Below are experts of layer 4 (counted from 0) of a mixture-of-experts language model. Rows are named router (the router's row for the expert), gate (a neuron's input weights, with its number), up (a neuron's input weights, with its number) and show model dimensions 144-191. Each number is 500 + 50 x the weight over its row's rms, rounded and kept within 0 to 999. Numbers have three digits each.
After each expert's rows: a language model's description of what the expert responds to. This comes from a sample of Wikipedia text that the model never trained on.

# expert 0
router:483542499496396420479511517547541480518486482540513377488459540512555573506513449544559512493423529573470563492577472507551529563498474574411552
gate0:473484436508517465562537603456521494488428528519530533500395518507449444465465493412440499397466553499495522526507518456523520564531466400441460
up0:576563487484493473568573376515518428471541522582546578528520489463469491525461462490519522483497457474574503502503487402497457494505519482519439
gate1:438465430488544634545489554532497528604551447514519429446500519459428520504461591542513543464539477416421504589512524380495489560416554539480515
up1:404548525509384440537507586535375512524470584542521490392519583488586566528492502500510482538460477408452503505519507569456493441565464492420503
gate2:521552579544385577338482493578557493590492554511523481551441432450558470485489415482451490548446516435538507431579474607433538476600405544584535
up2:490423393505492476518476532445482445507533542482518565475454472484503455577499463483571438527523526497495460486464468424552550495396482460529494
Four-digit years opening a span or term, often after a parenthesis or pipe, such as (1986–, 1961–1965, 1945-1950.

# expert 30
router:559503552491495501540494505504435436487447442505620492453481604510492424578501411458541648473480520490462623474476470539510416415515512480519469
gate0:481574539452513435592506492534435531488535490446379426550508464481389495526449387493521479527453462409458567572534507561485525380502540559537433
up0:503637454514509568493456516520517507522413505441501475501527434472439505444512464513430551550569495589519576444447465455412526456493425510544428
gate1:454483499437474520553507460522522414588434596514472493525431496579397542565448395407449506498433492522471540474473442585496562503576443479466415
up1:466553545476599460514502517466540442457407543506431423542545495485564559462458480412530478596421469572491455516494452532575532445473513483487524
gate2:466498486580476512491480582535506489536382491416511502523548456444471562565565396463598477382510470575537551446520576447447528481516403505371477
up2:525535486472346484540513494540439437515449513568633442522501499472535536522458478498471464458578453438498432418563499570465528563455576498559538
Nouns naming creative works or categories, such as film, album, song, band, series, often in tables of releases and credits.

# expert 5
router:509525521537481439497472524548494518502482448409522599471477593517541450408436477509521604533415484518527513497453520562464463488495517526533451
gate0:435428480472501410451513455536431448509546515566564472512582471519437601468442466479576501591563489530481572510580491417464380501481563499469557
up0:567434550525490537522508496541513410538557590435544499522448482517472535554544504521462335461446485525563404528387457582609577472522428475463503
gate1:521561556562383504464375521478401493492527517567484549513420545428474474406524519503490573453525485442584475433457407451596614556615474516601428
up1:514481438491472579526545482504580478530449496465529408391532511525496428562437527504537422566531580464412425535485482542475546507463486510655521
gate2:511605407432492607479497582511578445492473631498502491513497451528381479539421482534601484421378560499442440496490394535533518465536527474533469
up2:433530471536403556532524543506407430503488581445500538480439453599486475464570417446496431499550421567487470465458456494429523507575486559446519
Column headers and row labels in results tables, such as Time, Votes, Ward, Capacity, plus per, colons in titles, and emoji bytes.

# expert 47
router:472478537471455474423468533510418428506459503506564534455443529473531428537459547450475556502381598554584619457626591474487515522469539490417473
gate0:514455502350457507400625585497524511583470472389470527518425530528484499466464536490491497509442456447473452555491576488515458576485512610403482
up0:489488523537531492439511436534412522538501562460484491497547440521460525534469475564485594494482382465468528480477544478470410473554481406500427
gate1:478504520538567485560437472547433526524611468523510525435491447551534493548513449539550489413547495520492532449448449493401516532563479471486498
up1:626406488498548548514469377507554423464488527499465438543445469459484529544427492531405482547529564510583523477458624401521553534563536523476540
gate2:472396484515505505606534573520533471477570486421519417431499462497509413563505547408576447600551480496380483446502565533506521543476483470508539
up2:440472504470516523578582542408402467525508580459537507543544493454551479440542544429550579478487509517471463482462507517540529465478587418465542
Later pieces of place and proper names, such as York after New, -shire, -burg, -cester, -ese, Brisbane, Pretoria, Bradford Bulls.

# expert 48
router:510426520544507477539504500461569616487578515443587515460542479567528529481482524499507579575550513464510548532581474528521461470403571435478527
gate0:450520498481490547500474473602444465511500453423524543518429467398594465514476484533561436437435508490493415538569507543544524492563489534494366
up0:599541491507585493400563524438445581476460476552455606499569474388488473524474499501526497494485482574462509459415610510389469578578443490520531
gate1:438523528517595418498657478462539463521565533561482389496540490509460542431441571542486475563493483473440509521536453436477455437553485489527500
up1:517414567554447425581521521538474460542451452535460450438497488534572520430485502499435471526457538418532449431483547482491636435441478524487502
gate2:446461503513429518514566432483535503589517540513570438475475447510463518577477524509522498443507427537441541436452527579517537496516549570527439
up2:402460465483540467539487548465535502620488505572491580586435506521591532533432562481469477540556519504553385355544563486455533559420513502452509
Dashes and dash-digit pieces inside scores and records, such as tennis sets 7–5, 1–0–0, plus Height: fields in player infoboxes.

# expert 20
router:469517516543512449559475576397493481487509488417531609370464602332527440540576560497421551433414535512493505512541431545476465468532553492592441
gate0:494496502551571530616543490425543507508449498488402446495622484495439438457532604440454496564459519567470488518536561478474546591462489405445591
up0:562517488541479472591457387422492437494538461488432551459546504512499529473542537494484538482526447428474625557482459561485431436453482455589530
gate1:559584493553515514543510563485496546488421495544512563499530470413489503552501508495480498453531534409524606479423572489482479511453460590513472
up1:466527494541474467492621542517558480516441496498511497491511512541598489502472496546559508479492460502382450528554455550537583454414390556586572
gate2:381440505427544408621518515480596478475404448620541504487503471473501546519442531520532484553494440474535448567514512546486461506580519460510521
up2:523570544517467453546549500564489517438439578399528486418517506533545486505595537569489520469440493535494437464463585531558495519435466364498524
Pipes in tables, parentheses and The inside titles, garbled byte pieces, and tokens in lists of citations, results and nominations.

# expert 52
router:505506441556495475586486466589501585506512531491473511478513500509490432488556449497531568458444526458504568432441439423514508483433516368434563
gate0:556537583503556588522483492492554476546486557446474523499492433455452492472407455521508490484534480493498508398441408485537487456526565483517547
up0:538508592534406457527556536507493422490572518499380501441520483470485506537420453524521523374532474481515514534557525534447469527509480556455509
gate1:503461453600446504429476456630541550486543513525473492486531536483496585407494473500466424499490486517429516518407484489521597452490430473474617
up1:434452509546464488568482531436489412489469457500536535472542511419535486516424500502472498506575496470500499438518528573575518592443500444465585
gate2:419558562573533524527513530530414591425516472462416591553577501505542456537588475549520572548485509545458439532533535431458483521517367447511398
up2:487509470533532451431470476581561568499553500628401560468517434435536478574511521429467474423573563501510452489408545383502496442533437322459472
Sport and competition nouns after a nationality or organization name, like football, league, Cup, Racing, basketball, fighter, in sports biographies.

# expert 21
router:464566512570504505445466533548590479481544434513480512456498471454546530554514516521467447466474575444620460503455533376515495505454546440460572
gate0:565570425502546498478485538532585501556474558420452479462479492457497529359463504425469464540491482591501432465524504571516440549545518471553577
up0:620556487503530464514524563581511408538514466514488442545535492577583491484513456434528473460461431481485499458449539560545527548443452434481503
gate1:545512633498482454518592473507604561415520518396561492537461530453546552569460507537558532474615528478452549480551448431503613498444403564553606
up1:563547556551490548513573512463543516495453532479572478554501436504541508479504595586487443414578550519390502458571538445362614525447441473481537
gate2:541593435515551490518523429570541444545556556519465483400494485458437507491475512517476440394444500496548462486583619583551570484479471468431509
up2:538489551459464498495446535478539444505496512543520481545507490431492455551521458542456484486458463540460445514480446545574552573560604478490479
Goal scores like 1-0 and 2-1 in football match reports, and numbers and pipes in table rows; also verbs like scored, starred, recorded.

# expert 49
router:443494542512451508418477531470471347485437467409512534577528488560419467545517483505498414454491471532492522436469492552513435479534442464537610
gate0:453452494470562531449548579430538397482525497514532433540511425506474471569441476578558507559444544468405451496483484555534477572484629419488460
up0:470454470541443498528537501537442565523460500433447583483468461446638495467515413446454530453500469563495531508535428584520556518524520519496432
gate1:514619556403553518566566493592484476498471612524489543452495376510501470433423508504532456492571513526485553493540547495503405608468462547544529
up1:517473557458529435443493517528500506600552527404435560471512515522550449450489455461418629571438541525421486534518514412535558492489460547566463
gate2:456464486512545430449529412530420429568488434562445483425463494448507461451499494487401555397512429494496492417489526550560504535555461444485524
up2:545444425429530474485497447461562528477540532508515491359527440556399461486457432613514516475468499486524492600503505459482569533517462455501531
Participles and adjectives after is or was that take a preposition, such as based on, located in, involved in, responsible for.

# expert 17
router:462552531506461526508477547433484490498453530465629536432440555496508525445486444421548612540438481465534549542425428492485488505437560448518452
gate0:535619500411504538570560509482572455501470503383548513586547408490447457439530469502505418470478548489482565559529479468562474519497585564464472
up0:564549445435498503480564526482618543544499493494463544476521577505490482585554441408424414524622516392503499538446495564460467452484584382441513
gate1:482473460579553557610516523539480492494476485548512507553527513565474489481439505476454505464637592542491449526470468452490488451492458508533589
up1:444465530394480479507434552422509400498513464493419533537476501495474547586481495489459472493477438507580438518560574529423486510490461522382483
gate2:445436578492494606556498541537532463419597474421519520530498560388450507532447393591491524472471422487514534474517553506451506519395389466482493
up2:495432532447534487539572493515454450498479542446569525495443565512561454488494537515460500533544553459466564481520391510509523531487434563406604
Opening word pieces such as en-, prison-, Der-, CJK and cuneiform byte fragments, and words like military, Army, regiment.

# expert 61
router:489547532494504537512470555451598461446470411559452489397457566456559454518574453495556592421534574568482522489560561556427525462459517455472436
gate0:468569420515514580470607409522461560549512576579419517490505527497568501466476469465416533485520471516554506482523498467506486556428494496539441
up0:457489477582538497570505469434485451550506500464555476436521396502502546433531465519522546475474482426457508521512383428576468457496530474482609
gate1:575553495455551445462498409550533474477471470510505531483507568538524489646527548551523378421481455555445562528546525572516493527523457453443464
up1:526525564454471475456584461446461503470523477615507513513508558559485480588411565433536479552515488562501608475473500440510529472552486480509553
gate2:566461485512472540466383557539600503542504507487565560511436560460480458473336417492497524572466582501415558533503456479435488535475519479488493
up2:427481424545518548509512480505522508468558397458486464605452518552433430420472472570511522543482514481555513480582580415597521405578590486541512
The word as in cast lists (actor as character), plus cell separators and pieces after personal names, such as Jeff Hilliard as Blaster.

# expert 18
router:471416576456437415486504458500431593507508546445464567466458574539549465594448428407457451514406472448444518515528570487462444507505447487522418
gate0:559559550551496487595516472489524536444535570491505532491511572444448587515511464531532548501439530436476596480477443551485475454541457506546542
up0:572431519478497491469520484526467469477434545471469584361476490482537569534576437470486575477511579537449505489561581463424475380497591525455490
gate1:444551510535528464564425529494482557473403500609523500551512492581540533466456475605463468495516440418487466564473456553377597460577508464495520
up1:572581481400470408376626515519592585487524448497488465523523489560486488581491489420530442510529502514491571489392427464506533552501523405591577
gate2:478484528523547483455524559501489520485529506502511543566528523560480422489438419449422542541480487413467575531418464496426553518540416427407447
up2:598484526584526482441576517491565384495514540462495526504481500539482500507555450377572493448485473580515543541515512496476533579466567547365516
Middle or final pieces of long common words, often adjectival or technical endings, such as synchrot|ron, obstet|ric, constit|utional.

# expert 32
router:519488461461445495452522586442451428501462482484510567433419504513543459487535545480512561512449552495493565419567498517437495549421546428434493
gate0:515557532502526546535500557452557572467537501455518518497406522442552555502520544506521420539528515523494528504499462494571568527544449593437421
up0:572413418445403508456510525594531466443552517512475472425503482402543445520474608484462446469534468503467500517473519426578466345487549477502435
gate1:446472487510479501493499480417507478459546518445411517433541408553460612506480503514502494629464453582392586449514539565572480498429544536529504
up1:571439530527485505469530499499466495519552415429449482515555550512429455434578517524471492619398486451527479535493517510472497503481448449520544
gate2:513503577455536552485461521511406507437463452411483429528557501527468500527531562513484500484566491444582490527556493505531541494516517412463435
up2:504409457446481451481515567526438558573533481511487532500532537500522441509560593554396461448557604436499473504545512494558610552548599530525386
Parts of place names, especially US states, countries and cities, such as New (York, Guinea), California, Carolina, -shire.

# expert 8
router:535526542413533457436572530521479564506540585419463503451402610534528502529479485519566512422416579584514552439523566486453531465505545539479407
gate0:491499548417452469547504552562541467547539485470500475503569505471478474514468560508523399507597485588465468497490561528392537411554526530518545
up0:469480480428484527546500468458577551529518531434507507505504452426535506530526417491438463550474567470568456495518432505506408447507477478518573
gate1:469356504462532584486535443531474540549516500478445443454537443477505519611553435471557515429577521491463486502499499459366571477476570545497481
up1:542539432527482490551522550475498550592532480529434505539393442478565452527470499566565546527528482503342561465458497587529460464478463512560533
gate2:557471514512472519522477505514604463593555571446422584531458516366534449537443398590549526478505510523572559477513428561487481488471517552520573
up2:427522502455565459523490477514478482513499478491541491494526470525489451578468492544529539498424515499440488471533500529473406444468553454531486
Given names and the later pieces of split personal or foreign names, such as Joseph, Jenn-ifer, Lou-ise, and Born: in biography infoboxes.

# expert 2
router:489570412446481522538478550558459454535539515500498505482510539483473564499641575498462509458572592547459548547525496540551531585566496534558452
gate0:547534466498445499517536451502528466454494550471548550554521569455444420478587545609523434531497556540493486513462520507566513531544501400543515
up0:509558504520414466551487495409507510562498513561500471534474535489482546471432521496537525482523449550576477486488502451471527465591490482504571
gate1:373481504448551510516561525462539559435483473513439483493520547518436545502486557521550463437496397549544461553485505460521460417495543507434480
up1:518542427409532538461583550478522592511515491507422423466633447545528580470431445474528506497523447587464545569551472445439457502473546557490456
gate2:488465375543490412462488478423417520406516481478553490604558591495537503447474469523476407485605463527561498462534542561483523550600483464465451
up2:584540470517428533458451456470584419434495498484530505565525591494509498533609447556476469487565566483535440476568521562590484534484439500507383
First word of a new sentence or paragraph, mostly prepositions and connectives, such as In, After, On, However, During.

# expert 56
router:456466543509517413556533468386448456493561454460566451548531566514439518500491472530519625461454494454487593481441466464524482516506495403416476
gate0:373606378443483446483498541482599455453411493488420514454525484440524502477509548431475500510477531547464537437446520466527561451505475521480501
up0:492490485476529551433482467572489493454477473563483442578510485554569495414443407537517504466556468437447525470497511511448514532555461490483478
gate1:516510476492516558481573475462405521539471426502500450528557463525504457564539518476504429521549511539485390518515503452565499473511502517466481
up1:467546511495457610446525542532514514487511473485512473503587497607531494423533535504480552392592524491446492424494490457537466496483455574619487
gate2:449495488480460528568398515424525487535557568385522444405528496574492566524515577490424498536541518413518516516494505461481523558500574446444479
up2:544557563447518526526504486572485499455497504403547524452391489547447486523498495466589432572436477440522507495545461492487488408396481420488542
Word-initial stems of everyday concrete nouns and verbs after a or the, such as overl(ooking), weap, horse, hill, sand.

# expert 14
router:520472421484536476520543426527521583532540498505508506568605459505513467432503562466568484400558483511550528457523442487438473526634596557508499
gate0:491502419487548460495532555429514477566504533559436516553570445465477536617531491537505531503487478571521502488461548515461476533490475483478450
up0:567549474552331524467490528464575497548348543446478485559484514565603537508465497428475507513498530455438549380486499661495495509556504501509567
gate1:455505495528439497579543465461488495461528469546500416393480547511480500525494630494494491580452576518633497518575493500474434609500586398434506
up1:481460500483499434493650477515442530548451541452429465553546429525509507511495568464536552490514530477497578565533531464510466526585538454410537
gate2:574404445446521451458497442440484466425469554562524562419535527470543506546419450551484519478531481455601516506524616495496538452493586548443542
up2:414485540504434538467528421501520553526528572498567488452525537469528411543453487527446526500474509423504458414490516540422472574524528527526475
Noun or noun-start right after the, a, his or following, often time words, such as dec(ades), year, period, month.

# expert 27
router:502495585507560439472472552565432511528520467482480504487431482472476548540556525440400611565487462491488501477447503437522592585533486486448464
gate0:474474466574495463496493464554473503509475564495519594511525467568538612587513469470460484529504540441482419556553506383499497441496512516425471
up0:439425471493573460452525541513479545463373479434518523471496500524474417507535539595479453541550589466503411437462458504434527547465498496529488
gate1:471477513524505515377529493458532503509483461509512545566517532394486527501544502489516572405475509473508442479412501536458554499476539473494449
up1:523546482466465481483545534511532376444622571470653452559486473489538521518490562483454461473485493505473538546393476540432523516536497427452544
gate2:581541421578472480550495465570464543549509489484476566504476469546498558539437527592474503540508481565497509477536453512432467398553552521371478
up2:560481394500528545524541529513461511429522478539426514497497475535505662495497474555458524550400459526544452463473482557400567472613504456409567
Words in wiki section headings (== See also ==, ==History==) and "World" and "War" in World War II and related military text.

# expert 57
router:534439451558540527430504433425502472512485528541511405596519461596560420506538501522429488424555418505449512497520529502488487446562467532433520
gate0:594501512540481553508459422471453440503429515493574548545485510521468520521468564518450396470490450533460542455490559544540580436661507509447377
up0:644497465525584482464517574551496496511534425529556561527634564613432542492511472451529472454534485557530475542506504538402503445508503488493597
gate1:454543610509504472375523555564569551475525559503546475467532525552461505501507507550511482595518479538495481491513517390463408479520456527491530
up1:464424556523491436508496483443543546441530508506524501446556464565472622418547471455530499494507387478430514482469559445514481466436556476575550
gate2:503444537399483442470449447449514463404462450545483388544505579450513469493479516572436420488457554429440551477420496481519479513501616523468444
up2:496470507450505537389478455514558565521529481539418474532529466515509549526465521507553581565507513450457558530455555587527520534574486456613608
Adjectives and superlatives after was, is, a or his in biographies, such as best known, first, largest, younger brother, original.

# expert 50
router:533523382416383561572561461536484564437455477418560411448477532421412530473577565474443412470580452460478399512453532561497551399467438504542504
gate13:463500554530467538442472511512437578452610486443511443565496419492440575491467509463498449441502459467541627463526465438520479497432560440461451
up13:407477559455484411594509494501485567417436456442459526471514582570445405502503525570465523560491589472452440512532548527482531532609442481509431
gate14:480479364492420534411462499529527570544534443491559536494560520570513439504490600538565497474533445542684468421525519521447496542583557506571506
up14:520444524483487477521539542457493458552495575541485503455549547413554478507460594470497429503587543549537551460526514451427554538593510603475446
gate15:494472478628435582502458455420403429461411525558597477488432473472518565403570515568566489504571526437427414555484513508433541400478488548409529
up15:448536469383541493477484475532501554519487400509464430515533471515466502484410478481437454391506466509580463483516531445591524523541462452592456
Subject pronouns and modal or auxiliary verbs in clauses after that or which, such as he, they, would, has.

# expert 22
router:460407512535448508467476531584460518464537546517494590555532567482502441524507561522478517483560526486501444452503502542390442486464484449583369
gate0:598463416535523424456537435586432462477610526515532391420418506502452461439576459479424442464511514515442456504512459620440427451496491551487534
up0:498474441488446437533520515543509491508465515467556526513475515450523450470531585508470471416480488547523501471506455480584565499542583401453577
gate1:568456493511516486434480499443341434484533535529472598466547514493564412525397487501518442519543491548444463416436523430478426464423486510412472
up1:465501494623504469570448518507510445568492543490438501492512526478470517492570455484547507488477466467548575480493518500451513520574497598562419
gate2:564514507428503525525487494534528528471507474533544432491482580464475433507535394507611487557418584446504421465425438506546424571488566466509531
up2:532430507518508510432487541523515489560524497475533451574549443541415506569497415456519526469514472434411435557492572493509443521522470501555479
Word-final pieces completing a word, especially weekday endings like Frid-ay and Sund-ay before dates, plus -final, -book and magazine.

# expert 53
router:554520434493452596507592529530554387550390497556467476588537544536570513481482488460567429452539463470491466430459473573536484530595423503492603
gate0:517497498466533505539427482549558493481533564488425549485399502483561511543527486519501462508547445531408537516630522428489372535541484439489502
up0:520456486609458544557518437528423548462467489474505465564596554463458450562550537502514552517477428630528472492578553454505437399462528441427478
gate1:578480403576487503429458505493521439500483538450564446502489526518464517536531481508430477557594543406558466476509487503355606538555373517592512
up1:484542536505514575483490563465487523458499470527480558445518490526329590458462549475556468500517530466491466447518494532442512517508481460428488
gate2:547451522468471446428446505523488460378501470573418518490526509444460563431487531534550453427463488558494500552460519543469511538458497473519514
up2:493463453545468470515562440490517494496491522513434523471436519531572439543526532521502580562544505587510457547585485558417530559543423462414540
Past-tense verbs and participles in biographies after he, was or to, such as served, returned, died, resigned, admitted, completed.

# expert 1
router:468444458424540484530551413457466536462577523483482554514568456519514438551520543477513602463538572481475490451505529493531460553561459571514504
gate0:430498503441563452419503445532507423525531486489529433492433527519484502443422524488449487623502527423518519423568551393550448531548569482509508
up0:477479479486521468527568476507380438449548491457538499492533466497446542463458488488518492602460561529596547542485536498417478515547518476425397
gate1:505476493515584432523431520505617511376510533449381449646547430482455450492526476534415408510536501437485436439443491563517536511447536458501568
up1:456491478452425415442471457556462504394523530414495450500449524492536470481526466555517492608583512482464522518449628542481454533504578488453633
gate2:479460497403528475566572450581526563525526579450464464530504471576556476451498536487470490535537482482574384485534533425480513525528505550490471
up2:588484475516489461426542594529427453555548461520520440464543575489479524602583514466560441627517486510553424498493486500499530499528551487486446
First pieces of words opening adverbial or time phrases after in or the, such as In response, in mid-January, During, Despite.

# expert 33
router:454496508527553444414439604513497484448432456529561486374459589482462417490475492486536593447375460552522565543470462430501448478490522479505484
gate0:561558514536561445493528434513448479458499461491463496515524485508474466555595538498423508429379512536423443481472508464514424540477458457520388
up0:493421517492488469457389537535476546487489474484596524480519467527455488625494519606480437508492515453546538479385488530519456460576542547558616
gate1:505494528447518514479458530516438466458450534557437479487527491503465533409521415512519467451399496468550460452585574445529586489451502501510509
up1:501434488503572448507459382538512554428548602463519430514498565493556549537508455449537458430453574490520545419537448491486485480527603534504568
gate2:613449513532539477473503498493565498607520529460432499562456506558543488496531508364585501468529611440525428499379478518357468464575523533518575
up2:389493564466564500558557411529478489519520549546489540472557472501455400462515513512462427483485539522573456485526530514389479473481400494419520
Nationality words like American in obituary lists ("81, American politician"), plus US states, cities and car makes like Ohio, Seattle, Chevrolet.

# expert 3
router:440527433563451456513487409514663566572519484543448472559411457556572572487510424595573498493444405524444437492503446443520557541552520510428451
gate0:547437487484484428486482487524555516466496567468537513450568537520467517516539527544577475437538530511471562430549511573452447439477580517518399
up0:443451605465537532432462551505443462513529498464483530456451491552537553471512394483468486505512485512522455513488483434527544523488525519536577
gate1:519442468591572495539608548519487531496573439489507459586467402554481511538466449446541451634530503582511421501540475532547476527571562438546531
up1:447464445498514446599498465502482556481518550525542532494453533482505493485444553524423471419473437443401484441531509401435487563515379579511577
gate2:476533432457530423523549532527520559533541579535499488479558482541584546541479444519480463512463560562449551499506556492544546534548427492543512
up2:499439424395489460485486543518591432496523458600509459365638547492551524448529505421438473524480481501539465523495584482536538542498602512560457
Line-start dashes, line breaks, pipes and field labels in sports and taxonomy infoboxes, such as "- Position:", "Class:", "(age", "Team".

# expert 51
router:538495466441447469438547524501465372519399431514572456495475559566506513485535590446462436476558446562511462496473604548549471481604463557571547
gate13:513551600441474525508492503441579543465480506449509532455489473442404460489488519480455505470462539519593494504439467486557465463508592510413431
up13:598476572450487458532505494482529499552532473428605510427472530504491447510579481446462447610517496467482453543606423466527576459406505503394501
gate14:585506420503481600449564481495435481513577534579507440530409429498451491473461464487502442405533539419540486628473496524457520501504488567456452
up14:486596515548523445570459495513489449441535444545431451435483551555533485539516493481462502592550513526494526507580533418544512427574485457543553
gate15:410489488599481476425400466455559503510458531482520494477449532478575547519582464462501490501418604537410475569519398494502495418439516427444556
up15:494440516444486468475478571437461547553453550482504380565466494407406499567476527481570548465526609535438552571562597487519518542453650435474516
Base-form verbs after to, not or would, such as consider, understand, keep, think, make, provide, in argumentative prose.

# expert 31
router:431487537522582495515449445566540557500549449559557603459516457539423511507524463492567523626501506508531495578528502466501467607562463539453492
gate0:478456495545487452565466499586475457508572476522482488501513498497541446474595430449524560478537463533481462451529522538414482447501528472452458
up0:514498499580446487521551500511488629537366497461474377412506540513570531479414497532515506524480571582485515394506517528533576530525576623476499
gate1:489451494534496485516474502553555439460480550525542553571431405516529472546532575470529450568543542501508486456462542491447581567586523554505397
up1:498535456453481430580453436489478432488502469543524498443400398493513561543515532394538498478445499473389552542546534577422604562482524498468486
gate2:424434440424510458408497536498488609459489438485436451476448622490427481473500566460563541550505384519498506524455521507514446486512584450429537
up2:533536500509551573421581479509532434500487389464575515542549477420512505449494521524607497500557563446514505426489451609592461529508501493485560
Short word pieces inside words, mostly just after a prefix or first syllable, such as re-c|re|ate, then-un|known, ent|re|preneur.

# expert 36
router:498527541456514457546462600534540397457513503490473569379514475496494496541506439472579563485464533554544465473490436585557464498488505470556503
gate0:448502483493471480537448490491549508409515511447545474570515453523478529442539495434435536518498472566426495424387394586465518439609537479490527
up0:405454477461559469503528603526528417540532460500572529484480517502514532402547454457462530496531512510458485510429378430475565499474520463484529
gate1:505474483445475567565470430536611548508491423507466484465498438516469498475543554447451561430406466472544468484536456539495540414486595519550532
up1:508438452533549523494494490479505492466458458522514411527476448531445546490503441514502533450393496484445511468497546418594493464481486480449476
gate2:494595515366532468488525450486482437489471526542496575572474474539510450487464501517479478538493523515516473487445530385586504475379350478493446
up2:497573438459499389504505503429448533437548530548601571567547420587546553495526496432556472458603625561468505514478562521547493544583498441567668
Month names and day numbers at the start of table cells in sports results and schedules, such as March 23, 20 March.

# expert 39
router:537526516507452518442474420544629480466498428524421476547512536482466450603456598500538463478568579550520468491473519525507439488578519546552532
gate0:439576473468511503378525527359530459500505502490424502559493493592513548473429473428530538403471507513473477455585422563473533510529438480423511
up0:489626479444392481537599431496555592514518456522568472589466518476544466517507487602515536507547575467485434560447472534554498501575537526407398
gate1:471415574529468522533450503528555457554620471537417397581509474524558501417496534539414524401496503475473548494497505496473405437519514505463531
up1:502462382538416448581444501374461458467488562483571518501436508531441532500499521500448522442577495510519498576513603471499537530509443506558437
gate2:473521508529538459413547454499550528504603460552500515563504582489455527439492466578412481374570569433538500476478510506516410479439480542544517
up2:555467517479556413561456480516476576485425416534545418534540490574492477510538491506504562497487534498406551534499415415468566503508502602485485
Counts and numbers after prepositions or "approximately", such as about 3 mi, around 40,000, "a" or "six" before nouns.